{
  "experts_per_token": 8,
  "activation": "squared_relu",
  "moe_layers": [0, 1, 2, 3, 4, 5, 6, 7, 8, 9],
  "router_score": "softmax",
  "routed_scale": 1.0,
  "balance_loss": 0.0149,
  "router_logit_norm": 1.5,
  "init_std_router": 0.0211,
  "lr_router": 0.000462,
  "optimizer": "adam_hyperball",
  "dataset": "wikipedia_en"
}
Below are experts of layer 7 (counted from 0) of a mixture-of-experts language model. Rows are named router (the router's row for the expert) and show model dimensions 0-79. Each number is 128 + 24 x the weight over its row's rms, rounded and kept within 0 to 255. Numbers have three digits each.
Before each expert's rows: a language model's description of what the expert responds to. This comes from a sample of Wikipedia text that the model never trained on.

# expert 62
Infinitive to and modals. To after reporting verbs, such as reported to, said to, claim to, and modals before be or have, such as may, could.
router:112125154092103154142116144167099130163124101132127108128098145091135134135089096153145096122079125140102122093088161158126135131117157113168128104110153137111111111170127150138158123105090124094098071135158128085109117158175126117139179101

# expert 43
Taxon and place stems. Opening pieces of Latin taxonomic names and foreign place names, such as Poe(ciliidae), Cec(idomyiidae), Vienn(a), Manhatt(an), Od(isha).
router:115151139142119107163106126089148112143124169159119171111125157126130111084179126181124133119140134172151137065092174169167118137165121123108098140121132118104114150102128107139099139096140093124114154093123127120124105129087116099108115114

# expert 51
Geographic location phrases. Prepositions and the in place descriptions of roads, rivers and towns, such as near, along, north, Highway, and located in.
router:135169120166130156138103119097156141151182110159172103114107114134126145120151110117143145122124141126126147109174130129129123142159124097172109167092096118163124134100168110093085116173172149114115085134164144152147127095126106097114135113

# expert 5
Surname ending pieces. Final word pieces of personal and place names, often before possessive 's, such as McR-ae, Lair-d, Jeric-ho, -erson, -berg.
router:113135160114182053120142140120117116111108127127120176120127174111111121120141138146160097108103139124163132103129156155150112141136120119112133122101135135123151118093108097160126120115161116118138167158094128181141132134100128164110108129

# expert 20
Function words in narrative. Pronouns, determiners, not and common verbs in plot or biographical prose, such as his, her, felt, did not; also Who's.
router:134115131102120148136081098120159120102125123087127106146121192150121136135153138096135130108091170102177107133146142156157136139120138137141157106123102092085129133165149133122126172113127170134127075157125106114120121179139121161128112126

# expert 6
Place-name first words. Opening words of multiword place and institution names, especially United before States after a US county or state, also North, New, West.
router:112144152151127070111128118091147133097125109117171127155142118138119145104134103163143159107128125133104115124141167151162120113120116079090122208144098098127081144107113081129125169080156135102147157086144142131114093140160108124090129139

# expert 47
Articles and noun modifiers. Articles and adjectives starting a descriptive noun phrase in definitions, such as is a, the first, largest, oldest, American, Brazilian.
router:148116181109113152095154086142142086081143141119112157173130165124113132150170087087161136125131135145141123164136121096116144130120141113123142103100131102129114095103143143108157116129117140151145172097154092108083138156178129134133129113

# expert 29
Punctuation and line breaks. Line breaks, periods, commas, semicolons and list dashes ending clauses, heavy in species descriptions, tables and census text, e.g. ==Description==.
router:137078133101149129175099145163134109108146142142154105136100137139107151105081168126107110127134112095160132159156095135132161159076100165119129084171098088142146139145131126109128125157118129122116117105144154146134142107137083158131155172

# expert 60
Proper name capitals. Capital first letters or pieces opening place and institution names, such as F-alls, C-ove, Cemet-, Cath-, Royal, Holy.
router:101124120154105067133122098096152176149134146120133141152104140160157095149148072155143138111080104168129135106139137173134121119167169123143117134089121155120125115105137112172093086145169147121144131093142131117135152154151100121122122126

# expert 21
Noun word beginnings. First pieces of common nouns and adjectives after articles or prepositions in technical prose, such as weap, manufactur, electr, satell, vehic.
router:151122145178118049175143137156146128130141130150098141148118101144146129076104125109099142122120154169135152130122169129165157120132159148160107108132100142141122121126128131152132115160155146129145133139114126131144108140103128074132146127

# expert 9
Numbers in tables. Digits and small numbers in sports scores, records and statistics tables, plus months, time and duration words like October, pm, days, years.
router:147132116163076161146095148096123157144123159125130127186134084113141151126097152116126129159139123108089125108167119163105123121114132148157082137171128112136112156126143161129127121141095131154135122141139111140095089137119148116128115114

# expert 53
Taxon epithets and numbers. First pieces of species epithets in taxonomic lists, like ru-fifemur and f-uscicornis, plus digits and separators in coordinates, scores and tables.
router:143083110177114154149156128133154159183114142182131150149131075152137142161134123143173133113149158108123119121124129125126152145146130136119118115137166129113138158109158170106113099093123109166120160107166081127123106174109141180131120157

# expert 54
Measurement numbers. Numbers and symbols in technical specs and math, such as horsepower, kW and mm values, gauges, and LaTeX pieces like ^{.
router:184116114111144128126139166066095139138129123153134136150172105127148132124133161165125155139166137166140095119122180143098165150129121126154120139159157131151108127113141171102154130140129101158144151100122165098138099143084127170096106156

# expert 19
Numbers and currency. Digits, decimal points, currency prefixes and spelled-out number pieces in amounts and measurements, such as US$, thousand, million, 4 m.
router:125136128177135179153128120109149161163126154180151105153137118106133124156077199155110114088145170120114124107171139106093133110072124140170145163170139140137122167142151154135148139165106122149129111158110137130106108144089106118118135154

# expert 4
Quoted names and terms. Opening quote marks, brackets and first pieces of names or words being introduced after called, renamed, titled, known as, or an etymology.
router:128090128158148172111139090061151145146149094135130120139125128092141127154154095156183152114104126153145171123129109142126101114119121143152122123159118124094187128105140128127122083143148103110096123122137130113136135116198130144132076138

# expert 30
Abstract topic nouns. Nouns and adjectives naming a field or domain before another noun, such as social, economic, sexual abuse, health, muscle cramps.
router:132165128177148110141116169149160093079104107093133145138105144136117123141136124125132147115150139149102114147129126142155135114176176139143118109144089136142099108170098117149141155145122164097105160093115136129126110123098099095124155168

# expert 42
Table punctuation. Periods, pipes, spaces and digits inside Wikipedia tables, especially the period after track numbers in track listings and election result rows.
router:169113170112146127174133146135109155160147114106128125117119110147124145134150170134128081144164145124166147139142138184126170136119108083103117135153159125119138138160132159107128126101147126112115150121111145136160128154083166131149095164

# expert 8
Word-initial Latinate stems. First pieces of nouns, often Latinate, after an article or possessive, such as cons(ul), exp(edition), fel(ony), comp.
router:100154132143127074113129088065191118131112128114098159159146151133156081149125096157143122124094104151157146113166154123172109085133126117142138153063107133146098104144129156120119154162134149143177136128142133116156139154117085104091129124

# expert 52
Copula after subject. Verbs is, was, are right after the subject in opening definitional sentences, like X is a village, plus located, situated, been.
router:114101127095119151159110078097136138117139140121112108128104109093122163162139084129121097188136140112163115092139166083139170107131135120163134096136143109111144107078143086154114161092149116114131123172136089092138095105133178115110159127

# expert 40
List and table separators. Table-cell pipes, indented line breaks, dashes and colons that separate items in lists, results tables and awards or filmography entries.
router:111082161104103172158143152129131164117125127129127145148151163095136095158139103186111136141137142143099157122112110071142120128070119097111139095116116137129139107136160133113124077145135128130136111115148123136105113074125152101115118083

# expert 44
Conjunctions in names. And, or, of and commas joining parts of organization names or lists, such as Texas and Pacific Railway.
router:072150177108158184124115103097105105163123082120119121107136136147100141087156107125136155129110125150154106112084127126166121158107131116146129134088131096162165131121083136124110076152154125146119113164150142118111152148170169166113136104

# expert 37
Title word openings. Capitalized opening pieces of words in song, album and work titles, such as Sk(y), Love, Happ(y), Dre(am), and sk in skin, skills.
router:134110156139120086136115117111135133127140181117123168158124107118119078137163115155127139121134121161137131101143166120133096116145134126136090117131094150126130146118106128136139056131152087118153158142152101151168121166105098118120139116

# expert 10
Sentence-opening connectives. Sentence-initial connectives like However, Additionally, Meanwhile, the word piece fur in further, furniture, furious, and table-cell separators or numbers in track lists.
router:166094096104112140172132149125135193135112150106112143138146152095141132167093143133109095160130136085113108129165121124100134116131126111159134101139143126119185166142133138146153122142116155150107149128100100106108123122149169131125168128

# expert 22
Bibliography and author prose. Punctuation after author names in bibliography entries, such as the parenthesis before years, and sentence openers like In, He, wrote, According.
router:144121120132116156156134163100093110109116112127115148127130159107130131115123101106168101106109084135140178109136118106154133176121182145154142118121118100122171137085137100174114126096126082154116092114137140111144098076123126182109102126

# expert 0
Latin name endings. Final word pieces ending names, especially genus and species endings in taxonomy lists, such as Aln-us, Coryphopter-us, -ensis, -ia.
router:152143149103136157089111161116130113073135120127131118159122144130136109171155101138128151143118108116089125146117125132103137095152109098110125155107132129112134146104161125131157135113122096098115135065133120102109098094132099159131123136

# expert 13
Table cell numbers. Closing pipes, minus signs, percentages and digits in numeric tables like football career statistics, election results and coordinates.
router:117093152107112147099101162169081130150135129091178108133118095110119162136102144121098135104123133127148133173147131157090177130164112154088105118136145156147162122102113142107121144149106101092093104130149120103145142121108142136159092125

# expert 7
Clause boundary connectors. Commas, conjunctions and discourse openers joining clauses in biographical narrative, such as despite, according to, where, but, announced.
router:110133103083134132155127124134154088117138129127141108086135109104151126073117146102117122142113100107157149126132142151186145113125085129129149099118096147120142095153102127143166145116139099134085128144156126103146130111152105141136135123

# expert 57
Biographical name context. Commas after surnames in bibliographies, and of, by, and or titles such as Sir, Colonel, Captain before personal names in biographies.
router:118136157114110147119138103146104108154069060123128089089127146127129103117110093071191121096119123096135142141134126125136145107121117131137170097117170089122137125142130143140112131127127135106126137161164105177133099125173089151133111102

# expert 33
Sports table cells. Pipe separators after numbers in sports league and results tables (Pld, Pts, Rank), plus ordinal endings and country codes.
router:152121138159165136141139151073104152138099139093134091098153142158133157156132134154122143150123139099083113161122100107099141129132091097136126124132119150132104145134133152119076151160105117107160154145099109100098170105137157141102105116

# expert 14
Verb stems before inflection. Verb stems just before an -ing, -ed or -es suffix, such as seek(ing), fail(ed), produc(ed), escap(ing).
router:144145113116107077133159159121147131116143097123106137129180092139113135082101166113093138156084150117189121149142138163139164126141115112104145100158093140106144105163128107141154107119097119116137153154104126147113145105100117087155139134

# expert 50
Hyphens and apostrophes. Hyphens, dashes and apostrophes joining words, such as D.C.-based, French-Belgian, Liberal–Progressive, possessive 's, and ampersands.
router:113097145089097173091148147073115152108107104136149113108123166116130142117151097119143128157143127144127127098105130116102130120129133173149171131105153174121167099100117116104094111117133096147130111165145140140162150158136174179112106132

# expert 63
Quantity and change words. Verbs and adjectives of increase or provision such as provide, reduce, higher, and converted area numbers before sq mi.
router:138104134154133150156102135106119100118161100145166116143162140150117115116122138103141172072156094135104095111108150159145116145142165152135139107171101154110086122121103109116121151147125144101081126099104145152071121112163122148155163146

# expert 28
First-name beginnings. Opening word pieces of personal first names, often after a title, comma or list dash, such as Jo, Jul, Wil, Jer, Ash.
router:128121119138137048167140102160117156158116089159144133081133115151149093136123126141141116105115137115176132112149118171126144126144090148097153119147137135096112117150106106120113137097101096158164115156158121179138120146127120136162081114

# expert 31
Word-final suffixes. Final suffix pieces ending words, often before punctuation or in infobox values, such as -al, -ate, -ic, -ing, -ology, -ity.
router:123144168110140082149109140134119128118158135142130154146092173141125131072092146117107154146151190111172139111145137143106174115139168116123120115136112137158125090149102142154136143134136122073097130134139135187150114123086106105129129149

# expert 39
Descriptive word starts. Word beginnings and color and size words in species and architecture descriptions, such as sh, wh, brown, yellow, mm, cm.
router:152140086109148131178116110103158120113136170130080161174114124131116129120144121081104153167165143121111105147100151125124144130138097098171141095165109141162121146134152115100151125172129174084107135114148104104164152163142088146118107113

# expert 38
Office titles and roles. Words before a position, such as appointed, deputy, vice, its president, his private secretary, in career and biographical text.
router:093127130125086118094150124085119176092148112140099145134133176094163098153157132135157072091155125155168138131134104148106123089157138123111125115089130141121148132113156123139128178090115129119099117157109129188150143155166101153107093149

# expert 55
Surname endings. Surnames and their final pieces following first names, often in credit tables and lists, such as Smith, Williams, -ović, -en, Lov(ett).
router:103106107152115075154115129132089122096130095101138147118140135115128115181167097073131111157107093113119142149158133136114139166149120123095130139099125113107107161099116104119161113109148103165168127068129096133128146132107159169125104108

# expert 58
Digits in data tables. Decimal points and digit pieces inside numeric tables such as climate charts, sports statistics and asteroid lists, for example 65.5, 13, 0.5%.
router:077126141115174073142116146190088128159131109098143123118157117156089154137096144111148149153149147129130117112134142161118169139148111141067114161164127104148121126135167154098126131153139130124163135106126085160124143145090135142124092141

# expert 11
Media and entertainment nouns. Nouns for films, music, television and performers, like film, album, band, television drama, comedian, often after the or his.
router:120156121137154100095112112118118100065154100162101093126148144131141148123128112073125144117150170104116150135117111110157111114090172148126184117092078140111115125136098117128152134147148151123157126129112121118147132102165126096113154153

# expert 18
Word-initial prefixes. Opening pieces of words split by the tokenizer, often prefixes in quoted or opinion text, such as ab-out, ad-ults, mis-, ext-, wh-atever.
router:126117149126114091144155098162140117115151131090094129143162167116119124132134140127138122109155181151123118101138123102143096124122163131137101107153149099122132091176107095153158087123112131134126143111153100110123162134111140108138137168

# expert 32
Tables and taxonomy lists. Table pipes, dashes, numbers and stat headers, plus list dashes before Genus or Subfamily in taxonomy entries.
router:147099162102151144138098140134083148081133124155157132106165136176102135117090110159116138150158111136111120130138131131145109131126176120154095172130134122149115115139142118111129137129102175131122147162142160142160109182113155167097141111

# expert 23
Nouns before of/de. Words closing a noun phrase before of, de or in, often titles and institutions, such as Ministry, minister, Centre national, prison de.
router:146153104110130112126158095160106096089130122141118096141115161115136147169174091090132157133105110096099125151104120089153115109155173114147164130094129116101139146119142137142105099135141090125125145076121124139073106092154071139111125119

# expert 46
Section and title starts. Heading = marks, paragraph breaks, list dashes and the before titles of films, works or articles, especially in See also sections and film infoboxes.
router:090127158129172160107129113175128089106130107146122134142081123109120079140166091095147145085109112106137139116159084120145122148088136107149120133089143138099141141131140140116138112133156131100169085129158129172115146157137100151145109087

# expert 34
French words and infobox fields. French word pieces and articles like La, Le, du, é in titles, plus infobox field labels like Conflicts, Unit, Preceded, Spouse.
router:118130113112097143134157110105177112102139132101138098160149158152180129118170096142122166101140124126124163114107132108087138105161168116120122135135164113131127149155153113119109106110132117174132124141164160101167140098151110131114143144

# expert 2
Place name endings. Final pieces of place and institution names before a comma or line end, such as Toronto, Bowling Green, Hampton University.
router:130131140150164058119175141143097140128122162105124167106100141108152148103117101143095111149103114160143137103136132161134118156127114140084130148101119111121127109117124143165120125087178101162156153157117121134173130149081157109122124142

# expert 48
Digits and CJK bytes. Single digits in coordinates, lists and years, such as 29 and 116-5, plus Japanese and other non-Latin byte pieces.
router:163112082141143122097104163093085155125140143115175135168114141110174147136114165125129121155118109160159115111138144147081124155131117138099093153155088142138165097089164150150094090095113096143159120114089109164157121096135131118111079159

# expert 26
Time spans and clause links. Time nouns before later or prior, such as two days later, a month prior; also who, which, and opening brackets.
router:133148111128115177119107112079115191100082139107139124119113159157113166144136099158161122144099119101092169137119119113116077127132137150132106118119109141138163171123109096154150175131152116120130155138155146069163148104171136141126151157

# expert 41
Modals and verb starts. Modals and subjects leading into a verb, such as would, will, could, they, to, plus verb-opening pieces like dis-embark, sw-itch.
router:125124127124126150129111085118144143177128098167137101136135106109135145165082163159123091113091134123097139146176150124126101164130128157153116151185174148108113140164123102116158126133104097145095143129133158107136134143117124092110142114

# expert 35
Nationality and language stems. Opening stems of nationality, language and religion words before -ian, -ic, -ish, such as Beng-ali, Ital-ian, Turk-ish, Buddh-, Afgh-.
router:132144136151101056147110129096116106079134143140125151112124131135132115139177125142154164093165148155160145098132166128142117105121155113124128124136130097096101110133091100108130129098120127136106128171120107175143112154109136084138104151

# expert 16
Articles after biography verbs. Articles and prepositions right after verbs in sports and biography prose, like attended the, graduated from, a charter member, on a free transfer.
router:120138138111161154112146091199127107123158148131147092095107113170111108113155131091173145124066129087144106163100138105144132116147118159124110133104122126120105105144126142108129172168158164144141085170145152134108132131149116145146137122

# expert 36
Occupations and coordinates. Occupation and role words in biographies, such as politician, player, teach-er, and the longitude degrees after N in coordinate lines.
router:128134103146116071092129149119137148141125123145107127145144137117141156112081115122104134126113112122186174169175102138155130096133138125092101084136097134149140130119126159151160160147124126103132148165089121149108146131115131080131156152

# expert 49
Auxiliary do before not. Auxiliary do, does and did before not or emphasis, plus initial capitals of names and codes in tables and infoboxes.
router:116147160112145183129131095093118112168149135175093158075158086115106097111107114155147109119138119132088140074134151115089095132109113099157115161150140151123138172154166142133158111089131125140127114120153128123129144186093184122125155162